Experts of a small language model.
Size: 12 layers, vocabulary 1024, 13.8M parameters.
Experts: 160 squared ReLU neurons an expert, 1 pick a token, a sigmoid router.
Below are experts of layer 9 (counted from 0) of a mixture-of-experts language model. Rows are named router (the router's row for the expert), up (a neuron's input weights, with its number), down (a neuron's output weights, with its number) and show model dimensions 0-127. Each number is 128 + 32 x the weight over its row's rms, rounded and kept within 0 to 255. Numbers have three digits each.
Before each expert's rows: "gets" lists some tokens that make up at least twice as much of what it gets as of all text. This comes from a sample of Wikipedia text that the model never trained on. Tokens count by the router's weight.

# expert 5
gets: " (", " in", " |", ":", "3", "1"
router:083142172090074146096174136125085176154153138180146138206050076119129119114140063166116137145172112114126155145129097145120052101076097158123128151147139151090088115126157137096155177148150089137135088091144146114161090139143169127066141144125088145130043108056139127153063098119142157127134076169120132174112101178157102102159148151102138124079089133165117145140108145143119077159150
up9:119116131193110081188115123133088143107115117084107152064063112109156145142149129163090131085198142146149109062127122153107121137044126124120075125150152155089097146093075173163109125128128121085129153106188131137201126146132154113100165117131196178150110153097164092163099118177093121174216093118172140159139129148100092137141115147131138157091156134160129128121156146078076121163179
down9:128091067099153129141079181141030129125106101107141129161179151140139108143061110102150122116101134114112159205158152115108084155156127156135124144117120175153223139133092107090161100130172174137146103120109137097170154102171088169107207114097117156131153140124118095106117085108112111110179217104115110137124148169112097171117117075158110126162136155173188121098106145100125093180141
up10:149155201064194171118169118134104110110203150128056143155146150161125176130173106132115099127129093146069109176136113167096088078137120175132166152135109069126125127115118088121167122152122081143133160114157179142076089108134150100120139134080113099126122148108116099154099116104161161066079130159123130163123091109170103115166109196147167084151177116172136116107133217113109152160176
down10:162073046145146118166149106093189030179123126086066092103154126137107077078128192175104104122136116093083130119097096179171081141124134079163171110124124119127123124108092105123121193113150138129152111152125172090156076155080056181163085100116156096140096187167147138120135158095115124182135089107136115152104124129110090111141127127132084123109150171139147142154169156137151153098120
up11:105140181155122123159124146165103137124095127120160144164093154142148165142091153167137148154050154123147098114100108136090092142115138132175175143194098138047110108104118095127166148099175133113066127092095129196146111189133124127161083183127202119057130129119138138100049076142145074084145115082152168083141102142117124177147056125113138145126154134109073177151147144092117153131107
down11:122076118194115180129112067114153085108152161071108135110128120130101109121155128141109097133176191127135091178125101105073145140125128146166095182104125151120169099081148100080153115153127105225133120117125163109111088153078139133141140209101148146218183127100082111132141121143156087109146121126097102146082156071131122170114121182110101129138145130108135038137077167164127089127124
up12:187101137063092142098148156117117142146151145118180095109101147119141098111157103068136140156228202173174135115134158105098191178159157168093141147144099127135105182123140148135133099126185144159137135075132149165116127141171137128125164111198098120099103152142150060135096088078104164068199107141162155102158133156110155118111109126168115087153113115122090104066126136109071098158107
down12:095110086102079088137151112132147148080153063083080146188077070093117137069128113166127126127129166149096142141170141125136117137149118152120152160107114103127146102184071196138098068122115120164129128117153114101115066144110047128144176181117165134151138156105092148159179107157132120068105076125163119182152153108174161136137133108139118130159103058110104132151155113183087123144044
up13:181108144118140141133189119185131177154146113154114104167080120156199209172075129060150173174148114106113151132149113092126180156123083147173123126099098116145129126157138176111121107184112100175177151113117157086121157165097118136156101088131122052131116100102140107131164084101119161136162103151117085113112109113122085072096162123145076168161118142177213134191114147086130135119123
down13:111111098096110159110141133083164122143087137115143062156062095128084076163118140186119155070197123102120094141141099144141108109159148118152081094152120088086138114158133161177099100156123126136086114161107100172098106119080100070115143121176144052139129134141134179122151166078123145141061179123136172131066083137127152116151150163112057147153107143143103060085113172173109127099076
up14:069116107143167119115114118130100101067157127155167152101143150118087097088088136125152126115134177170161108167122122161129090092103146136141169141131151167122127118086141099151083174122179111116044133083124149159076145078142120135118126086138141149154114170088102133185117081142068086112191104200159095121113098173191109117090093178125150088119091173103136045093080115133177102154105
down14:141145094083121076115148105201159114109122145075120176127132114136160138135136146076154146169128113137155104145172104164120138148133110139103100144083134152100149164083156092179080106142145100175084137136097171152144132089145141088097104139139186049133120126106083193101175221107147122095156140193124109109191103125188167129110102147123095099150101078144129131122130078192096168090073
up15:105099085111130130105121105069135105123106133151163181166102115101168176148141084169088100087158192089164138131152125093085082065115095141113114179141144094118120135189118177150098137098150115042143116144145128169088073131165158134130142087112110104113175179095128093182091070113098124175117131134113078121065181172127159158172132148180114124139148158073080119111116112126124189122109
down15:094139133128139136130160092125177113141112140176159198153135162182206102127083143127110105123170143191113123073145136089123187081123168151125121082066084111178111160121150128154113032128122091158178103180104124144179112159175164159173109164139131125148112074125132131122169077104122118107139164099100128125114134166130138119152150108139090107166131214162099144117121120093100092089061
up16:130159153143086136163156177133116072131084109099129093145205085184079121147121095146067080142118128154127134104154110137156116142137126129089108123064158081141120142098135154150118154125117089131106146129164145084175143137127156139158202093060128133177152056135134067141178181110188095118151111147142080098070081126181115100128103137134089065115138151123132125052168161117119119166079
down16:120117164064159107123168091123118084126169103155159099187111137138089124123133127178115130114130161164105136188135098118111159134104127052077151104139121166090090100141146120159122182127111098108143121149145091074125127110156178154144143102136159131169172146150168172085111133176044120137075116150161123091129109118131112133145103091143143074099120093139169190202128174218106128191191
up17:091098112139173112135182134141190103116120099099124148121110141194184133103086166169123100109093096143106100114119152138163218162102130078149109099132177123077150112103164191117108096103118114170142128134108125137156092085151098125164066086174116122142094143093135090111106113120127093095145178114128115166095111164145132165169138175127075119131194149149080125154121178106035116197171
down17:087171110146140106095139157164139097126141093217130115064054150121138127118148084133098166065100093138115122140073139084135146179112177136148164164143095109140057102109101147118071111106121121160131147096149114068070112109121148158197128117075118146183114131122114132130158155141198181115106172109134088153080134164110092121086110138164121185169153142095176094128171106158167097109121
up18:172119114151135167146140081123144136153104092149121164140130145125107150132140103157108080123164034150201116181135126152126162137116088156108080109142119087125101102156087144102133107184210105100119108111204149120082051121130150157082153139158141132134043108174107121108125164144118131129104123110101102180112104096079084071144080122081152084104165147164086148127092159087154095086162
down18:141120136061145064186186173130187098108079100109140113110140093132117101103143140202158112106107138168124113141188136163129104119145124129135138115097140100129144123101179153158225144100169127109116178096109116150059201149127135151137099116131124122108108135128145209167127180111138187143160129102126146145120138152105136187170098137100107117144078144113121100036085104117152157057126
up19:173115150176081184133182190121153153131114180096133130128129066121152108187143163071106101157158129084136086069144107156092077166084140136123138087124128117170142087164137094125169105125164062137131169097147052138113102133178160125092137131135223116142085130108169160127130179170145171143146075137094148089127151081148132159050129137103138114082140100119123122137142175144102133156128
down19:132182134154124082086129126207158092152084143118168146058112131079148150160108123092167146091130089141119146118095155098138139124141127170160115084162073181137136134144156121136085216114089130171140124154132142102107109115102206134115111119206136146090212095139092063176162157115148152131120123115165095175133153132117124188072122147109132150108061090091113095165131108152147109135163
up20:122120106138106128155131160145092120087123123166172096186149138121108154183100189132095122121130137173139151177216113189146141171062123154137101145203105096145127120136140143085120158103158113147112110076141154174103103126156090162210144167152132094117126095110108169148090160139078140117124098172144046097119139091124136136114154070179159148122147125163055123175156119135124163108055
down20:138131174164111063077155076097166128111097140083154163165101194101155131131135089159146107087104169108124136104136081126173139163162150115133176168159153077167155158141115117154109140152112084189179114120095134153125058175164128132135171153104096125160153207100068145139139126071102153169103093101123149097134145174109138087098138125098125186102106107108172195129144127073104152181112
up21:133130142115101116133122092112084152159154183130049097164150104067181033130091099115143134096109112167071113136111150101147098081190125171129101157165112135129162118081139103149130130173129146120182109084089142117119133112194182108112095155122103101140110141085141149166149153145116137137139120151127137160141111151115071095100065107177114066133108100138191088159079069112171107063088
down21:111113129175077133137141126163112129125150086154171172115076141064095172120136135135113127151100148192132074158078145117096116133132108126097161196120138139072114151144125105079126157091110064079153121086140189137104132059036095111117082143113074183144164099130113079160072067109154081124111163078144152124166126145099151166128104164139198132135099144124144114088126145152106112166113
up22:163141141141130089159155056146138109178107059122150107129158144137117171117110102138084166212093166118107113120139137103092151170140112165076098164161155118101144160145133052146154117112167097166104155086074085092117149179074130146173094151178191137097111113129151117114090136138152171151153172198108144128186090075120179184128162143101128090152137094133107131093140170140118183117131
down22:180078128207121128045089062158182134154164106137141126125126178131112134067103129106116081157146189089120162122079137142161126122138076111091152171143083152155103108102123156114111162137149126106172102141131158000156127178141105160154099105166127138100150134130092152144117144097105119192158136151102125157107134169142099076143085112139119161196150097092125110149114142111156156170117
up23:147146105136167087152155132155109107113078107093135082126059161093120158169115098121127128104179126140149133129094088129135128109176174119147104103226093133150129105139089119094127101180116181101108158121146088144067136140091150126088168100099151038133161112086129182091135097162104117156157144154149092130176183105107142071125182135026112163089130131170136094106080095115120151148127
down23:124075163103137185096091149145109128112167080117096143134100160163181142104096160101113116150146110155120155153150110123144055113156181102111157077142206142135155192187175106103158189139135170104130114084155089082174155124128133147161119073094089100092189146158137115122123135178126105126122122090098149124211091112070114078142105115060149128157132138108143111079153112143103190144153
up24:112168125132109132122105156121097101150096134130113131132108135117129131123154122147207172078093101176148157101151168131194115146168136153114126074142119117142070139118162128191130110097168105151167142172166171091101139120120042146133211148097140100152140091093114044164139165082110148147098141151173116131119125090127089117125090126193079167126156206149063076119103123075148109140172
down24:149146111075174134155155165193104113208127115107077097133191115095138159167125145147145138105169076176121084085138168152149119105094114171122118124103139111145156089106165056175138197077106171169114128165110091170129095116156144140138141148119126172067096137174095165155075147107111127137144113148135138166187087155106146124119137182138087105124051131126153148198177120104137154092136
up25:139086138115119100131151146133109139144078139171090148152083179154102139120074103144129114183175106073173097108092150122056138145052097111133099109112095177131139132133144225147103113138130135177095164121159127105171131138131173129113126124107147120167081161120173118129067147114145148099151141063081094071159137162135152062141122173198121094148127115137131118158160106147131189183199
down25:162089161120162145135171112162230095077093087115103102116162104178154205168136144114136147154145106123131154127076129121170115108090119164098078140119115128105082149097134147118139111121087128180108161094154098144136117121133093102130133086101171111114114128121120182194147116151095127099135069094147099071128109138135154119076095093124174111193165157130149088161117207190063123116072

# expert 14
gets: "i", "-", "k", "a", " sc", "en"
router:133120134081150185093151121146098105095151111086086207140148100104103149189112128118163091085098129131119147079151153181147107090116102102144219100144105092167143099152132144175136113117123120095107139095184122092142146132175124102097198124118119078144116151052187190159134060125164098122122153144131155118105116118113116140166117124075117125148106152096090065123108133177206137077165
up9:111109177095106149104087126147112097081162169118106104157097125125112134127081104170142138131116091083153113141177116162123127099170153122131186141106116113167178107123158102122122148139082147111105164131159155083162107165149247129119106118109151114109147110149157115124142167061130090143146200130079148099005075149188158149170107157104107112120116157133170121117100062168154093138125
down9:129101158127175163110106092139103139159064154075153140105149050079142130124101159117118154181152128146114128113126141116108149163136116103107090097141167137083196097162182113100096114162179153166109187150173090207118101116135125128145125113129122179121159143169134109143130116112155124093106112095183131146099169152103158135188152135183083123123092136097083159125081041114166095116219
up10:116143103113165149094160109175117094163139128082128122147151102076119116157151138133122157124143176136122124129122115107079140162211116144180049110085128168133082139115139110102109162130106134106103128118124180114083136135082070164138201156141124113147077155149191167091105110111091068117103145149122081152100202164085172129140087144167140174146134151081052156114123050169135113164169
down10:059131126149139147090115108227132165129119097172081140161173186124138151126194150094087109148145140136179143143092148033085160120116124150122151099101071105176125152078085104132168119134145081147102121138108127119116163138080140107137087089081159113094138134118138168090152147105174069151183125176154095155118143112181105091104124096112124091128100100137185116142191103129140162170168
up11:140155145107129134141159094134126130082120189114134147141111134092174151097095125158139137157149145140150068113115060137112127120089159082120158103047109147074143142159124187070165103194138101129191130097150117144176084122077110119095132120165136123182145154046180161106122074174145108041130125091090069131121128093124126131145136153128152085149071129071075104142115169159117105100110
down11:094105123159095140132095124113131152115115089120102070111095110144064113114100123110075083101148156137164168151125145121105179114080105087127082189162121092071125137103101131122125132171114115125082134134085163167081128100166128161124165182114096111125130115166046056151161175108055171146125142139123177137138100126144152069110118114081102173189133102136151140100068161115115160224141
up12:120091073126145141076141141155106095149137183103118109152084099134094130086121131134138083095177151100160138113158131153084109096209108156127153140148127106177180134112138176184138196119149077123112087082164180114152094105108098109101132114146112105086080124066122148143144118119181129106150117097135119171120057124055148089073133142161137087083157148076104162112093083190169087115158
down12:149135137106153115165122097152149101120129062085082172174135130119139108080144134157136093118107134101149073112143146147108089141188172116185183091124113132139137127170101157180119152112153105104127089120137194179126133172126164156132115064095184150166120114120138104121126119158085101102192084094142049186145111183126142123091111124197167093080111162093063156115159104117105051124119
up13:132114107081153138090083122097067175155120147120068139067092090131183130168128057116137094047108172096194158123106146130101123089089077142136123174134115086123179114122173156135093111130115086166143148126172123143126131205083107163104092141092125125139159168136131140099152086148135115130089080053166106154181139174144173141067160105129123091122181113156101136103163120132144097111106
down13:133069097158165128148146102107068112125158132113083126142130125006165132168097165087116139162085128088130064131152174147117206127091160162147119155138166152124116116154127105106114101072120196097139133111133138130158070061112091077146112073110125148138083118190116150155163119091078118070132152114107133130115149191118133155184107156124129099157105094115170123149074150134129107104092
up14:134160152149134140145089088170009096113145164110124107152123158124132129100065121091132123142130072106173095143103127176128103115169079123123119153132149135142108142089095162110115110125086114121129120053132103091148125147145126098156145138073137129105119155087125143111114086098200153143149173133075102137155094167110036112180110126189158180121113081132139137169097103140080140084036
down14:132108125117186121176158072175127138118155102147089098144149155142082129128125158100134106126103063163142084128133088154067113132156115113102171121122156096084089163129129190133162098137073069102149135153151197110200102121128104184130113098150121172124094142135056110102133150160159097052144126173176159123156089134093186115149142091137150103143158087160099045101147170141089105100119
up15:137181148134154124086136123109174085160136115076058137118128125083139152117145137137113071144114125102126091109147074138134116183122111158161110158185128076116171145133135135186125133173156150145100133103155110063135136127113193078082148133167145163109106134089163093080103097119137076187211120125192210121114127089093166168103109117073150098145093202157114115150143150096139092158134
down15:202093079135145125111147140168141103102101164067126105148134147093104076116125107094096229152129157093173168188140122048142173092079120180095139119146125129137098187102101105129094097105152122109127083130123170136122137082151074094142115144063096091111175157076172173148163193141119144144162107138129102125134156134117178129114140080118152168138110114159133203113103115141108105137093
up16:193121056118124089147113123111170127145087116116121145149069140180084093156162141131093106117100186139115088123215157229154146092178088151117172110164152082124160147101195163104123166110104140105096133132175128087153141108137025149139137159100129118121123178170165134120131083092158109145098063092139155144147147124092131117137126147119118178138141127122113118130125188135182162112127
down16:121125101141173104116113182113124106097160101186105146132066157176167132159174171184189144115176127136091157112104140050103096138126145152109153077111104099120140137156109090170194070187171171096162116085095133160160130135100139129156104120163110101148131106110111094109143148172099097089061078118110092109093105188159088105106107114158115161106124149155106110169060177074111149126110
up17:107119148129175104129163141150178122187155204075139170131119130117128106179120160089082130155151195101103196134140123109109174092157103127152127122053175091135078089190104093169120144162136061152188144147154115161154093105126079111127181199121141118145123103124162112196092210079150109180094145134139113123102132123092115168152130122151157158151162113165153124150114130113118137130158
down17:165087068163160114159097116155144122136111168124161149138091128133135155161135070115138027139128106114183154153131102107137081117103111118144116112096121121121153167126115145119125108116083137088145123153120088118120113201158169160148226099158103104102180083127141149078156100082132183078134141092130117151177123135126081159180100050134104188102116154115126150079189182102090146170123
up18:106110117097104165060138070109065090141116094166133173142194123124135164094095088148145125131128159116071151121110131126136158127118130073083126139144137128203127152140062130123144090151109167129071098167126165134152122152143230105093141117126180106183118128084114107081154076107130111132150161060091209152137140102103140160104093117144138098103147111096121206148121167073144109146135
down18:172101165090110100102114165115087155096120103108103092188165142144139127148111129161153178071112094102081114143081175144105124130200119103134157051081085105148105127150134123174089070143153139113134154072138175145148083190143056158077130138137174171171097090136102114096112087176127126153136089113130135108145146121134084154127169110080103180116104137139170100173112181094143197114142
up19:095113179217128165144160123116137079111078112107109136121180173086151201180128143120166167121120088107123154122113157123163115121124125103109143109120149138111158152134095100142127172152163132113133045142088100066150205126208127115152148039106102134184122114108145131166121170106096142116120117098089123076145070146148135097121093140134097150124126122118102054159106119200118071123137
down19:118118093212115173120166115132137159124106149141118172130165149087124094180119170159122096179088116129097068096088109118112168123092173118076120056181146111110130146188082136163105139205142147089143123106085144077177085155106118088156151111137152084144113133199122145091138146153158171124151147105115117098124099145128177186134081134157104137053155112146138162102152104122089130124202
up20:113125179171159124111146134095139169092125133102126093172185161105115120105123133143151134107043170132146145071113067178180155126108102086114131116223170109127105059077182119139128182092164130100159154088086137131168150111089179148125173109137112074147077131154140094112116146104099131169176181113128154114161173046075098098179110115116122101122108124148111116108161113156122111131145
down20:139124115097123146138131101104055151124139157144145128116086140131149112187164097145079147114111154140135075138113061105184064076159158167120120125118100222079078146165143123064157117110166123087140102105125118190135135131180109180116145137146179094133132105180157121142157149100072126119218136069147127132161163115084105131113138118154164109096090166106137082094098190155142117121181
up21:175087137152171118064114108098122128140158104146144119167081094129126133136129148168118111140100091158109151146137157108137148114124117130084168190072120148091153097175160158165186151133140079190214160108130147108168068098067145101077147136184121136158177120129142130141178159147133090108123114120160083146095097132166094055134176099135177121114117170168082096118144164090133047156121
down21:118094162109145118073072148139099090081154088121175166113157135104168188143089178072095079147186104171102182143107115129153083105095172132151156130146177119186140144143146170175168070160118118179152124131138121147094121093109145144148172126106149125087172087139152091085142154097098185078131155112130131127153159166133092121150137152121111122170140151086082144157076060151151049122151
up22:099143088160097182103122135141108159123108114152099137200109151131128112108190123126146118089022130099072097127142104142126126130178124123140155102159091123102158161145050123148121182117094108160121116203161102146174109150121105168158166140108169135131109172136158147184077121142104158135113111159141144141206146118160062095078161160141119144132108083147174120133122113098124142042054
down22:106130122114157136129152109162185151093151157148166119196066197099161180128109164145188144092085129171108127119104177094095071142098114099132130132120140072142121125085103094153122119126157111107077144116048089125115151104192152106124111188102158123134073159100114097116108139150108121148126090172158108122123192103156148117145140084143136129109165038092083185140142175095141117198138
up23:100103125156133195123128153142068154148085108134102127178148178183171174111170112175109141080170110127130168135115158128147139066143141104125129043103157146189106144132140166142097173134106117155159098110188102118082161094141213116179158122151191162129064099147085187132139111151141110122109160118086165153115108101109153175111163114103178164140104148117108080168112157139163095169128
down23:140127090096121118109078156154143136121122118099162110125178093139122135156168141190123152116136107167123098153132114173104141150158137116149151062189103110154092147125147195129083213094158070115146120123144127104144092163200143162142175129093152116099153094161083159154113111164112196163200153135119127067153132134092110128193095104091138127099162164087089093109205112166145172162091
up24:133091108054135137144163141184093055162108123129124148147098155150154113147073111134141150146132135183089121131148156141089081099122178171164177104138091170138136145121123147100099156174126088142135134099148232072120108123141178080096099107156146085153079114113126136168091099143143178087133187139091113189063190118132124080147066123116084088128098153112135150141081115115161139165124
down24:165158112140111096125133135094140130184140198100205129095132176090133109082110107166142128164113081169088101144104122118140107074125152125168143077120117146093102115150134141100134119113120136125179150100056177130138105197076123089120139126126103128133081128105096145098137082130203121127110165089108102186115123151060138154207164115100125103180127166068123141092169129146202177076115
up25:139129117155117117166146105075115145128162077111054091138148072159116177123144113150108133125186146086193082070152150089154121100136203105120164083161167101149114133122133124135131046097110058126103090088113114150084150074076157122108104136101134126113136154052158088127137082154169108092100127103157180119118125142151088150081131124102167125106175107106139092119141154118135219091140
down25:125131198171115141120130086170117134160130139147158127080117077113126100127170134086168119114152133066149165148145083115099157177147094127099196163132116080141102144087128156120192083136094038147133100111153116107069067129162127126086133129044107175120149094138069174121130122162099157157096172096127135127093195144148194131110075133099101115116137122149112204129097110155109152141104

# expert 1
gets: "v", "iv", "l", "f", "at", "it"
router:184160121151143181152121090100198081084132134081158129131138164164162088136112136089166150108153144080125121089112185108201143129114110099099107167124173124145081131115094151170155090133107115152116128109189129089107118152120143166116125092185144146144105135153144103153095162063165085120090097127071121128148100167040159103113133146089187085095135126140106184141129187106182070164148
up9:077152113058096155140118106109147112125134158169080129088156101084137069147126140096125160178130093127067098136146125107139177141056121109124139175138115100092159129128156146133143125118153153194114104110149093166136075029137135113110169123145164107135105101134102090128053185091122111100135156145212190119140083104080142151067118133120114105132188171175093169106109105120114156140092
down9:096132104153092110203139103166101101125191125149059140152103087112146099161074129128106090154099088111114086141126109168124109116146161100165118165208115119117078155135164094111096103126140182137181120140148057168123157088130126113195166088090126111088133127171135097121161112148087142138106135121155144138108107084065172178096141085086147157120048099096116060102099159124129168142161
up10:090127127096077109089113109134160085145082077134070114117158101093143173056118145127067114139112133095168107134067139139102138090063134103083091126158177149155158144125115049123095115157159148147130112131193093079067164137164185194116113137117151144071133122152069108171108105130157107174176105105101098167121090124128065135103164166170064127138131161166101131118138132131113120153112
down10:132082082064127194119107182189163093117164115173104105127099072158103156125087186113080157173075102137117122147121159148138123123209134110127133146131152076079179122080162115120139079099193142050146034084132156136119152119119160092098109197145148123165111129174099122147091099135151113096158080112113131130135101144132107110100129124134110145175114082107149139105108085096105127111118
up11:140170141158073141161118155099123114130114121127072124099119138103070100110158137082110166158111160142178185081069102145138072049118131075125102100075148149077132105168138127166115105131118159085142194115127144120110076145147124139107158107142170135144100130128148163189102090118160168086115085122082123105143159139211154124118122078091112101145087008121104123132133130086153104145152
down11:109140093137071117151086106126140147133134117157105133114079155120091111151127197113138173109121153103183151119109115128184097124147175111135100079101081152076170086160139094117177163179106145124114156091067193093170081168132116140172082094142098130120134136142130118085108147138130151146114107090137097094064136125165141106143091111160149123122083100171074031201095096089079097099168
up12:135143137094125131071165166164173174132101208076146193104159170127093125184130066145139153072139176108094144173103132108162169138131124166086092134161091111141168113165139155149170127115132040136124109091116128143158111126125133182141162120154116113110055095119097143136132167094094121131050120109100119109145132092093129144096124151160068109064193142175149138102119150138174134090168
down12:158181045117187157149123106106145113147112110143158122170105160122179113152092150155084124127115129134148124118058161146199146126151137113124142130123122127082131129182151094134157142141147092150170152118050057101090128141112128181154116195117172132154133163126141137143159138113099102162145129101137119121191010146123172151128131181151099159114123123126082098074170189094110187136156
up13:133132139146109169121133092077119081151110138111141138145180093165171133122130096156160119182150160133083203132140198148151099188145141088111096119078070110126060092127103130187122103156155162154139113143160123080094172139158156135125132134214128167141195156118172128119171095113161092148166102096086102177133133161129114104085120156091126147105135128113121095176200132085095126154054
down13:156109115174129088119099155108196126120109146140117073120108174059141169141140134135078116094152091142222116124101074109117192124136160077133174146074089151115149134157148121115130145079110132068134150132100067124143076094112053103167118110108128182149147105140105112101101123142167146121139119147131090187104141113076192098141093172138057144176177130144174108091125121176115131166110
up14:161124114118119158138109163167162192138169179120082137170130101138137163059138150176168170089136187144187191085096114131106111047133102163126130137163208146155080131121134156116084078111114163134074140076107137135162151117110076173137110112126114142130151136137108116089137136102113090114127140162135136091143086135192143101199094171076142094152155099186096169095133121122171115178116
down14:095195103109161142097096139153113089168101097137091102067083143051070135113177115136174117151113134126163116120101102124122172074153109116100083080103173115126124160144049142080149126104076114097119097165157151178124148131177123131138163168105071170092124139104156097111196129097135150101088147137075110128132144187213127144090099159089092095098144122154124113104089089108127120085150
up15:069091206098160106145164080145111161149129177146104116072167132141130131152097085126174133108150098165123146131098099118163175155110162183121048128118185099195116092147118100146193121140115128123063215104115123142157116087136069113145111128159175145106088142143167149117106174131049147151106089178080174114140159097135154131125131149150130138094114114135129100114057168122116147111100
down15:087081149158093111125136109085144111129152076121088100145108125097100151136135107100071187092137111146062123113139108109115186152143153146142125144140116138150134103148088125101100129182074073136104186064144122155094157133163108221169053106113186040140122129166136114098114150149157147126117096145093156081193107128119137174121127172101141126131187112189115101149139110126063079153129
up16:162084108108114131122079100095131062122145173120104163074153080111175194163159152144127191191157162125108133108181175123164146151104131149170095102137109104158156101154147151113156101107100085124158072139133114136140084113175037101085148105128146140117129116093148155097118085109127099130097068193154130122111169121060103105075183143075127128101158128113162145075149124186134160139100
down16:156112102079101098168140084095073075087171117134157158108119091150183127134114116157087099210162129200182120138137118199157116097077102184127135092110132119113143141148086140127133097140171098135153111136113116137161141167144099088168124135046082122135129170120117158114122061108137192129164106101170100108085200151149113105135151160089105135092162136119101077168170156127133152082168
up17:096132132126145126149128130147117140076110121103163106148133059174108070123105170126107191083149113063148098174085108157171130123141145115143079118137114090151114078063117144177064166101151158147153099127169141087111167096152149096103150109173139143113039129139127078175114094085134123154150174150161073086165120126067171110143144124162109129099120096184091189143130111167185119112173
down17:159121123085108131205095151123156166114120172143163127128149083117147144149090144072145173134135097137119114172143120108168131130109168132122130161164143089129136156044175131093149144093175105168168143129092082086121135141168111074139073113083082189176135114092154099198166175114133162123197087168126137116134196128181121160167169171142122126130139064163113131087145119104137134169069
up18:153114092148139131098076134147148142154143124094131205108147105187129125099139141133167151078149171036141101115165062141100180147112101116102119115087131143113132150102117146165146165199114175157127128115158176106114098152126120133202151107133153062143081158108114068083053164169142090154107115112088149160154143100124119122132177140101107095111088214109097168136193149109126097106135
down18:110134084143118118108104184133093109147109101204166154074171115120157121167135163176087139111184123116148150123157097098121178089109108109076140136132156181144152115093147104144171122151142178156111146169147150105148140097160164076121119122068098101089099110129096090165071162136123158171110177172089137119052169174154136132169147119158160169102043159110157155149173156112088181167144
up19:128100161146173141105115136090174126099123211183101126125110103158124123107135114172168244161093130055068151128097074096130105168110125089141138154126142111118120175121174135145125138193144116095189139137131136122128149158112127129136120096119200132092174115123181215149110096160157119095187172156135149089112146160136177120100145144107158079073140155143140134132152136135137128194141
down19:110190129117096130145109120191110105122127134117043145099087130122112086057110103121161128126120167120117120069155137146108061158124128074129109147146109059082149104135108137132122133150152123166135104173138159135171194149140115110092084158052181072169154134128119193078023129140115141140163138158126153167129087112134155086120140119116097153105132109122164113115178076094174160104083
up20:151162160166132168120160113114174122105156166112136165136152170122092218130129125084171165104105127083089150139128128105048176086104103081104130150079128209126061123124135119156062141115095103110148095132185135085077174185133158166169069116094182106107104137167093120134107094138173132111110094140103140141080148130090107122120204100110147118118137139095114144126124137109185083150101
down20:159171097097119130127109101105117129159116076126134139169154161186122109138131117086148154074125100138169172104112180128092118098132172118088129182102072161127173100177092146146169106100169167209107081079165133126105166181091131113154146184139195127120150136133069083088155094230120158105091168086120117120114096067131096142143142105143164123152141127163067127147117105080122135114135
up21:145063112139122107135178176136092154104073116112125118107141130180096139123131057053132101106067135073188108166107137141101130121155160126129164119057070182183121064080164152114166133110092103108128168112180182067111130085143088145160128162181162157147130142121148148127145122142090101145110105090146046138155153116113134132103170138097156071123117089159111156167135121166173110131125
down21:104077091117113148173184107100099084118054103165138147175104110105134073126149146065130124165141090153087106144154101115124077106079178170139163131071099129116139080143155157113127220138124152105130118117089108157124188132177147111114143102149141116124118129151150071152106131065132145109127121046186139132097132109083098107129175168074150141112167126040175156152128146152111093144144
up22:131058092237158113156129083148162148145130114165077148105138128199130147115094107143164105180092117102152084172105097165133135147142106123086160121119206130120140100069119102132113132132092178127099092107123109111080119156129133196151141124146131120111120121117108169163130122090093117124126109117090119234155107164053105123154128175190117123107120093177160125100121157122136096177179
down22:116106105166152102132172118097152172105058070154118163124136101051139077115098127138132107159157165142151085097152130196087156125124118164146084104173111102110095125142145090110160116070133216068162106105066176126106154106155117137115159089120092143142090141096049146146112156079070101089145138104102164141086124142124143150132125140182119162156133073124155114067178120163141092123106
up23:122082141107101112109140155145077122110171138165156097154100115076121138052129159135184180117152125122119062067083167082138113088128155134105112135137136105130154098079113135124144092077135078127150135176109098149171111100153161129166165083156163125053121123142155107121132155128135138191148088173171180176041162159172151118084166108122106084100150120153128068091083128112180168112132
down23:080059109159130189136142080144152110112137105108109114123123119113165090044132159123190182118125183158137159114121105129093115162158177141123124150119137131165126151126118203125151061124095112134152121147147163131178076079122105104149072147236180072077122135126123134126154160158128117133127122154164149111157141076136162108069159086165148075111068160161129116087135115119142173156153
up24:105079125139105094146085137174108183154107128140168065128145086140153098143092109096118164131135095127111128123073169146121156055156094129170132116101177112092104158121114081099168130125113112145124142191110094082153151140163153147173181157142132114169122091124178166155127137087116127139180143143136114129071120168137087065087117188150121147091047133124234181083142128136141081094142
down24:110158201147137158108147106174071155161119125152148103141169140156154116098152109157137157185141033124207113087098164101127129123111143113189139148120190186113171157180138179141113086137129086137170087186110123192106104117157157137110117170060125110093138121116180122127169109104171146132152185065145177152118144121105119162115139167175166140125112084157159126112139093169134137118154
up25:149152162105163117129105166169115119151157095171098169120111092102157138168094126234167124082102126098087177107130138138110083098109105106137091156068140189148052118117084094067158157101125109164135138118140141096125093078097084076116191127171196122136153142118129093167188118110186096121147112135122160160083088120109169098143136107169112063110089155092149094093154128119127132144124
down25:117144145134092115135179117058166101107096110071092117089111132086143138107114095118138142093171167041134185146074141156105122161119104170098121081121165169173112116130126168126176148151073098094131098122163141146106091134151138071103119124188148130184153094105128100117122152099123120162090139165112190133177099139118168141133118158137112097060156030142106084104176124181171169123150